config.yaml
n_layer: 9
d_model: 160
experts_per_token: 1
moe_layers: [3, 4, 5, 6, 7, 8]
router_score: "sigmoid"
balance_loss: 0.000265
router_noise: 0.05
norm_eps: 1e-05
tie_embeddings: false
optimizer: "soap_variant"
lr: 0.00569
beta1: 0.95
beta2: 0.95
dataset: "wikipedia_en"
Below are experts of layer 4 (counted from 0) of a mixture-of-experts language model. Rows are named router (the router's row for the expert), gate (a neuron's input weights, with its number), up (a neuron's input weights, with its number) and show model dimensions 0-159. Each number is 128 + 32 x the weight over its row's rms, rounded and kept within 0 to 255.
Before each expert's rows: a language model's description of what the expert responds to. This comes from a sample of Wikipedia text that the model never trained on.

# expert 3
Final word pieces of foreign proper names, surnames and place names, such as -ović, -owski, -berg, Leipz-ig, Colomb-o.
router [110 147 111 111 147 117 102 157 133 108 113  79 180 110 102 170  75 125 134 135 162 142 152 156 141 143 115 157 199 133 130 162 107 111  36 124 145 170  90 143 185 101 114 170 129 150 160 185 141  92  84 141 109 119 137 115  86 185  97 115 214 168 168 137 183 134 161 111 101  93 169 102  80 180  84 149 128  89 170 121 115 144  84 135 145 122 143 194 162 135 180 133 151 165 128 112  84 178 135  69 137 169 112 126 116 169 147 173 112 121 109  77  54  70 165 154 107 147 148 112 113 103  96 111 110 166 177  95 127 172  87  85 144 106 102 128 118 102  94 157 143 112 147 115 151  71 127 107 159 149 102 145 138  83 143 143  95 175 128 103]
gate0 [193 120 160 146 136 151 173 188 151 198 159 107 125 122 134 110 116  98 103 121 142 137 213 144 114 131  65 103 176 102 169 118 136 152 152  91 149 175 145 101 180 127  85 155  69 133 172 138 122  87 141 119 136 148  88 132 119 131 132  82 160 170 100 104 192 148 145 185 119 117 129 183  93 149 137 108 146 149 170 160  99 142 151  91 129  81  97 117 160 101 150 152  94  79 109 136 132 106 146 151 123 145 182 143 164  99  96 148  99 140 153 110  86 135  89 113  89  86 154  53  85  99 118 129 103 116 151 160 177 184 116 103 107  76 165 165 133 113 159  94 124 104  92  96 123 181 158  99 192  44 116 122 180 141 140 102  81 146 144 130]
up0 [102 143  85 124  95 103 130 177  96 139  78 180  94 132  81 132 153  80 189  85  98 118 150 110 191  92 168 166 156 126 128 171  97 109  91 110 149  90 194 166 137 157 133 130 122 125 102 134  97 137 145 145 213 136 182  71  87 124 136 126 133 170 112 152 144 128  97  60  65 176  66  73 122  86  69 158  96 175 108 143 166 119 117 191 156 136 100 122 124  88  79 145 136 121 145 176 109 133 103 140 109  95 107 100 103 163 115 161 125 119 104 134 182 147 135 129 149 136 122 126 134 172 121 136 129 128  65 153 175 107 133  97 135 116  49 143 186 156  91 120 188 155 125 115  92  77 124 119 143 110  83  91 107 148 136 147 167  97 106 116]
gate1 [102 146  99  98  99 107 132 157 187 101 116 113 149 164 140  89 117 137 154 104 177 120 227 164 183 117 147 122 174 130 167 152  77  93  95 106 107  95 127 136 153 109 111 125 141 117 105 125  63 139 114 170 130 109 134  75  61 134  74 117 190 107 180 131  86 125  87 117 138  75 120 151  84 132 106 183  75 143 154 138 153  38  89 172 123 149  97 127  94 101 149 115  76  23 135  90 103  98 153 103 141 128 142  94 113 141 139 145 149 163 168 111 142 135 182  97 105 112 196 153 111  69 124 142 137 133 117 145 167 122 101 140 166 171 131 116 169 106 107 151 126 118 136 112 112 141 134 103 165  94 117 117 136 124 149 147 143 120 140  31]
up1 [163  81 150 144 132 110 130 125  95  75  90 125  66 123  79 112 111  55 140 165  78 171 147 137  96 125 129 120 140 106 128 188  98 139 124  95 138 129  68 161 121 120 110  77 121 172 168 172  76 135 157 148 113 150 114 123 207 183 209 154 165 150 129 111 155  78 169  82 198  98 134 149 109 148 180 113 142 118 137  97 145 137 110 110  44 100 175 163 141 163  94 108 139 165  99 162 128 139 111 141 118 125 155  91 132 181 110 125 128 112 167 135 185 108 136 159 144 109 150 119 118 106 165 134 181 145 108 159 102 132 128 158 127  86  75 141 163 196 112 113  74  98 121 164 122 101 118 129 144  96 121  86 104  78  68 149  80 106  87 157]
gate2 [134  95  58 103 125 171 147  96  93 185 146 107 130  84  83  88 119 152 124 141 108 129 131 158 143 163 116 104  64 159 145 143 122 111 150 141 118 163 175 108 159 117 117 153  95 158 162  91 115  61  85 199 147 140 149 192 129 115 165 128 190 180 133  90 145 116  90  93  98 145 139 137  79 119  43  59  81 130 137 128  99 117 119  78  59 154 128 128  77 114 190 115 124 148 139 136 123 114  91 155 166 141 172 121 173 111 193 133 152 133 100 103 106 101  41 134 115 131  70 151 131 119 193 112 109  61 163  66 134 140 132 120 116 121  85 118 100 139 130 156  61 120 126 190 114 112 127 141 128 101 119 166 104 123 140 123 141 130 130 130]
up2 [122 161 164 125 116 191  75 113 148 101 115  90 135 141 139 186 145 161 119 108 106 108 176 130  68  69 141 182  84 103  84 148 127 105 155  81 115 161 148  98  89 119 156 110 165 131  99  93 177 137 148  96 126 140 136 145 131  72  46 178 185 122 120 170 122 133 119  94 191 173 142 120  71 130 108  71 150 118 102 175 180  95  37 202 121 121 166 128 118 122  86  86 154 156 172 115 169  71 158 111 100  84 161 146 127 110 108 151  97 162 134  93 169  97 149 155 131  65 144 120 126 154  77 109 144 170 134 173 128 116 149 133 166 112 142 106  97 131 129 144  96 141  86  96 114 112 142 129 143 158 124 162 138 167 164 121 167 169 155 151]
gate3 [155 104  80 165  83 132 150 165 126 183  95 221 115 102 145 142 109 131 116 155 133 185 119 109 175 156 160 105 157  99 125 134 117 123 103 159 184 125  98 106  68 131 103 156 129 138 132 156 136 133 166 120 187 154 106 114 190  86 160 103 114  61 124 158 142 102 110 140 201 132 160 163 103  55 117 178 141 154 124 138 123 136 184  75 146 105 138 128 105 158  73  94 148 126 156  57 140 176 140 126 127 174 103  73 137 161 113  81  80 146 124 126 111 134  96 115 154 175 110 163 105 126 179 171  98 175  86 102 123 136 212 162  96 100 134 137 156 144  93 143 102  80 139 143 126 107 125 141 125  57 118 180  92 123 110 115 131 122 178  97]
up3 [139 124  91 139 145 107 138  37 149 166 136 118 194 167 167 192 124 210 121  94 159  92 154 152 123 111 110  86 162 109 122 145 121 161 111 105 113 166  94 119 173 156 110  97 128 108 153 125 109 164 162 166 119  96 140  92 109 178 109  91 157 148 130 188 148 112  56 119 134 160 138 181 153 167  70 136  76 188  76 158 141  77 145 146 107 154 110 169 144 113 120 105 161 149  82 119 142 113 152 145 103  71 171 172 150 107 131 130  73 111 114 169  90 135 141 131 114 170 132  69 126 153 116 159 127 169 140 125 134 123 128 107 117 114 150 174  77 131 120 168 144 138 100 134 170  61  80 135 166  93  70 131 129 143 159 138  41  87 104 107]
gate4 [115 123  94 117 158 116 143 136   8  75 128 123 121 110 126 105  83 134 123 100 198 130  78 131 132 136 108 104 192 135 127  87 122 113 101 119 133  86 148 209 105 102 103  71 121 126 165 105  92 132  96 104 122 106 168 107 154  76 155 129 124 111 146 169  92 114  79 114 133 114 135 144 164  77 169 126  99 103 134 163 111 118 133 144 178 143 157 214 108 130  87 154  61 120 135  61 176 127 129 103 163 141 119  93  82 131 114 141 125 153 198 106 119 132 175 149 158  91 134  84 175 105 147 139 127 112 144 175 111 108 104 124 145 102 110  74  96  94 131 155 145 151 157 107 153 204 136 153 162 103 174 111 108 151 177  66 170 106 162 164]
up4 [182 123  88 196 103 122 132 154 142 104 108 107 139 116 144  91  93 159 120  95 111  77 161 130  98 154  87 137 166 130 126 141 149 155 145 157 151 165 167 151 144 100 150 115  76 119 203 130 156 114  99 158 101 128 117 164  89 122 141  76 122 148 137 128 133 131  84 124 201 187 110 189  65 135 192 157 117 133 150 118 138 128 127 172  54 148  95 138  77 133 163  99 128  87  96 152  71 129 155 122 121 150  75 144 114 146 169 138  82 127 124 109 111  98 112 131 149 182  48 126  97 181 164 169  89  59 146 115 124 143 209 175 124 173  95 158 148 140 106 124 102 138 159  99 151 141 156 127 130 159 101 190 188 177 157 110 148 168 113 129]
gate5 [140 125 149 133 128 115 166 181 101 169 145 127 168 108 139  55 154 146 139  92 134 176 123 109  97  71 121 157 103 130 136 139 101 139 166 175 124 151 154 119  59 167 145 113 175 161 149  78  86 123 160 138 126 150 170  99  91 178 140 134 116 163 130  67 101 111 154 114 160  59 106 136 178 199 178 147  95 149  86 154 182 140  67  89 135 175 106 140  77  65 116 122 147 121 104 114 152 118 142 105 114  86 113  81 143 184 139 116 134 103  78 135 122 143 155 108 152 161 107 105 120  90 109 117 113 157  95 128 108 146 137 167 106 114 138 129 174 158 122 128 188 119 139 113 100 173 170 133 115 170  86 218 172 189 139 164  71 124 122  63]
up5 [152 116 106 126 167  82 188  83 146  75 145 127 135 128  91 127  76 123  95 127 125 127 190 153  94 157 125 139 118 164 164 130 118 129  89  98  69 110  69 129 179  80 143 130 132  98 117  70 106 106 120  86 146 163 139  84 153 127 152  89 101 168 121 148  91 143 173 162  96 157  94 164 125 123  99 114 167 119 203  77 113 141 119 147 132 172 111 115 135 179  99 117 144  80 148 119 126 114 146 148 178 169 135 133 121 103 189 107 151 102  49 104 162 103 171 183 205 126 129  99 176 128 137 149 166 115 126 121 102 114 159 147  51 122 179 154 173  75  99 174 176 200 165 141 170 132 127 146 155 139 115 136 113 131  77 137 119 178 160 142]
gate6 [ 69 134 131 136 141 102 219  71 144 169  96 139 139  82 183  60 151 111 150 121 112  85  61 152  76 133 147 177 167 106 142  99  95 121  83 144 137 161 136 129 123 159 158 110 170 139 139 100 153 145  85 183 181 203  75 134 103 113 101 154 149  69 103 120 132 173 105  75 143 145 125 117 158 123  66  72 182 128 127 155 138 153 113 144 135 144  78  93 127 127 144 123 177 148 177 120 139 129 111  93 155 154  90 166  86  88 131 170 109 171 141 135 114 117 107 124  99 131 103 186 109 140 136  50 110 160 160 120  91  87  95 143 179 101 163  92 128 135 135 161  93 138 100 104 160 130 102 106 124 136 130 155 148 110 127 192  63 105 159 153]
up6 [110 150 187  89 102 166 111 180  98  96 147 119 183 135  43 123  86 130 177  89 157 136 137 162 139 125 143 138 135 152 140 181 167 146 154 112 134 152 107 115 186 112 142 104  95 124 103 116 170 107 116  90 130 103 182 123 108 193 143 112  74 241 114 113 184 142  80 146 130 113 108 169  96 121  96 145 114 150 165 122 160 123 122 108 120  47 131 166 117 160  94 137  89 111 104 214 110 107 114 165 146  96 130 138 149 185 160  87 166 132 168 125 150 109 180 151  93 179 114 121 165  86 122 163 134 110  34  87 132 165 151 115  89 111 101 118 146 104 101  82 172  91 136 140 124 127 158 135 102 112 136 145  84 103 120 139 113 119 112  98]
gate7 [103 130  71 134 136 153 120 102  48 115 127  67 150 126  93 134 173 136 122 130 109  94 184 138 103 109  89  99 146  82 123 139 131 127  94 133 102 223 102 187 169  65 128 118 138 172 147 105 111 140 125 127  99 127 120 142  64 150 119  90 154 153  79 124 220 129 113 132 101 160 120 200  77 122 146 121  44 166 120 101 125 104 146  83 130 100 119 150 133 192 190 136 113 143 111 150 119 122 123 175 211 106 121 118 115 136 181 185 179  92 148 105 128 161 126 126  85 149 131 138 124 144 144 162 124 144 137 141 149  92 150 132 141 109 117 168  89 137 142 109 148  97 102 155  98  87  88 166 190  52  88 154 150 124 154 170 126 129 119 111]
up7 [ 84 127 138 108  72  77  75 138 168  94 164  89  93 155 172 121 125 122 113 131 153 137  87 128 180  91 184 151 155 149 103 151 117  73 164 135 105  91 100  85 180 150 132 136 120  74 128 162 143 151 121 121 168 129 121  90 128  72 139 143 171 108 168 146  88 195  77 112 184  98 114 124 217 132 130 146 174 117 137 171 101 124  87 115 176 144 152 109 160 143 153 183 149 134  83  81 115 146 112 134  96 122 192 162 146 132 101 130 105 136 138 108 105 123 200 153 165 147 145 207 121 147 140 139 143 102 126 158  71 160 116 141 132  96 121 109  98 120 163 164  84 130 149  87 170 158  76 131 109 207 125  83 112 118  94 143 173  79 132  98]
gate8 [ 82 126 137  88 128 174 143 115  85 124 110 143  91 128 119 122  34 138 109  97 153  84 105 107 132 143 106 203 141 141 140 130 105 212 108 130 145 102  73 146 144 100  81 165 164  72  71  87 146  78  88 132 168  96  97 122 156 149  75 154 112 142 172 154 131  59 168 130 146 142  88 162 119  98 155  94 158 148 142 158 131  88  65  54  98 110 152 147 175  98 141 139  64 137  54 139 148 154 158  74 132 139  91 124 169 157 135 131 110 149 156 171  93 180 118 136  83  85 132 104  96 146 173 177 168 139 156 129 119 113 163 144 158  54 120 124 120 121 130 126 129 133 127 173 119 145 145 123 143 131 138 114  65 145 103 133 106 106  86 162]
up8 [105 126 136 114 210 120 123 104 152 122 102 108 160 161  95 114 127 116  99 109 118 118 138 179 110 131 119  95 119 137 129 132 130 159 102 183 125 153 159 163 142  71  42 153 109  68  54  75 104 135  90 175 109 133 117 124 122 134 127 140  82  51 193 189 141  79 145 161 128  76 115 101 137  90 130 165  77 170 117 158 120 129 123 119 130 107 129 149 134 137 166 109 105 132  78 140 142 114 113 113  99 139  82 146 147 163 123  98 150 178 187 116 171 155 165 114  97  81 210 109 133 145 150 158 122 136 147 101 125 117 141  89 137 101 133  62 138 116 123  98 154  97 226 136 101 196 133 172 138 108 153 112  36 127 164 121 160 140 132 154]
gate9 [ 84 116 139 140 124 142  97 166 162 106 108 120 161  67  64 106 174 118 134 172  82 124 136 112 133 116 142 140 122 166 124 124 167 125 150 123 109 112 104 134 144  68  64 140 122 173 161 133 128 124 114 122  72 187 150 176 149 150 143 181 142 128 140 149 168 131  44 203  88 173 116 128  87 120 145 165 120 145 201 173 112 113 123 180 161 176 107 137 127 146 150 121  95 135 122 117  79 116 129  58 114 126 131  86 142 154 101 144  89  85 112  48 154  94 108  86 159  92 124 176 167 149 117 114  90 147 108  79 132 106  69 147 144 163 106 126  96 147 134 113  98 112 132 173 139  81  94 124 108  87 136 139 136 210  78 110 130 205 164 155]
up9 [156 134 119 131  82 136  73 130 146 157 106 127  71  42 122 115 209 126  82 126 177 156  98  84 152 170 146  98 182 149 163 106 112 163 180 105 107 172  99 134 169 184 142  78 133 160 137 105 130 146 138 192 140 139 185 173 125 130 155 139  92  97 146 151 203 137 138  63  89 109 103 123 129 142 114 112  75 155  95 136 143 119  62 141 165 156 134 110 158 120 145 132 142 126  97 161 150 146 141 107 104 158 122  98 115 143  94 102  43  90 149 102 160 140 116 119 118 107  80 168 176 156 148 106  69 107 165 160 114  96 120  81  91 180 127 109 121  99  99 113  97 175 114 101 154  95 112 139 140 121 134 127 160 177  37 132 151 122 153 101]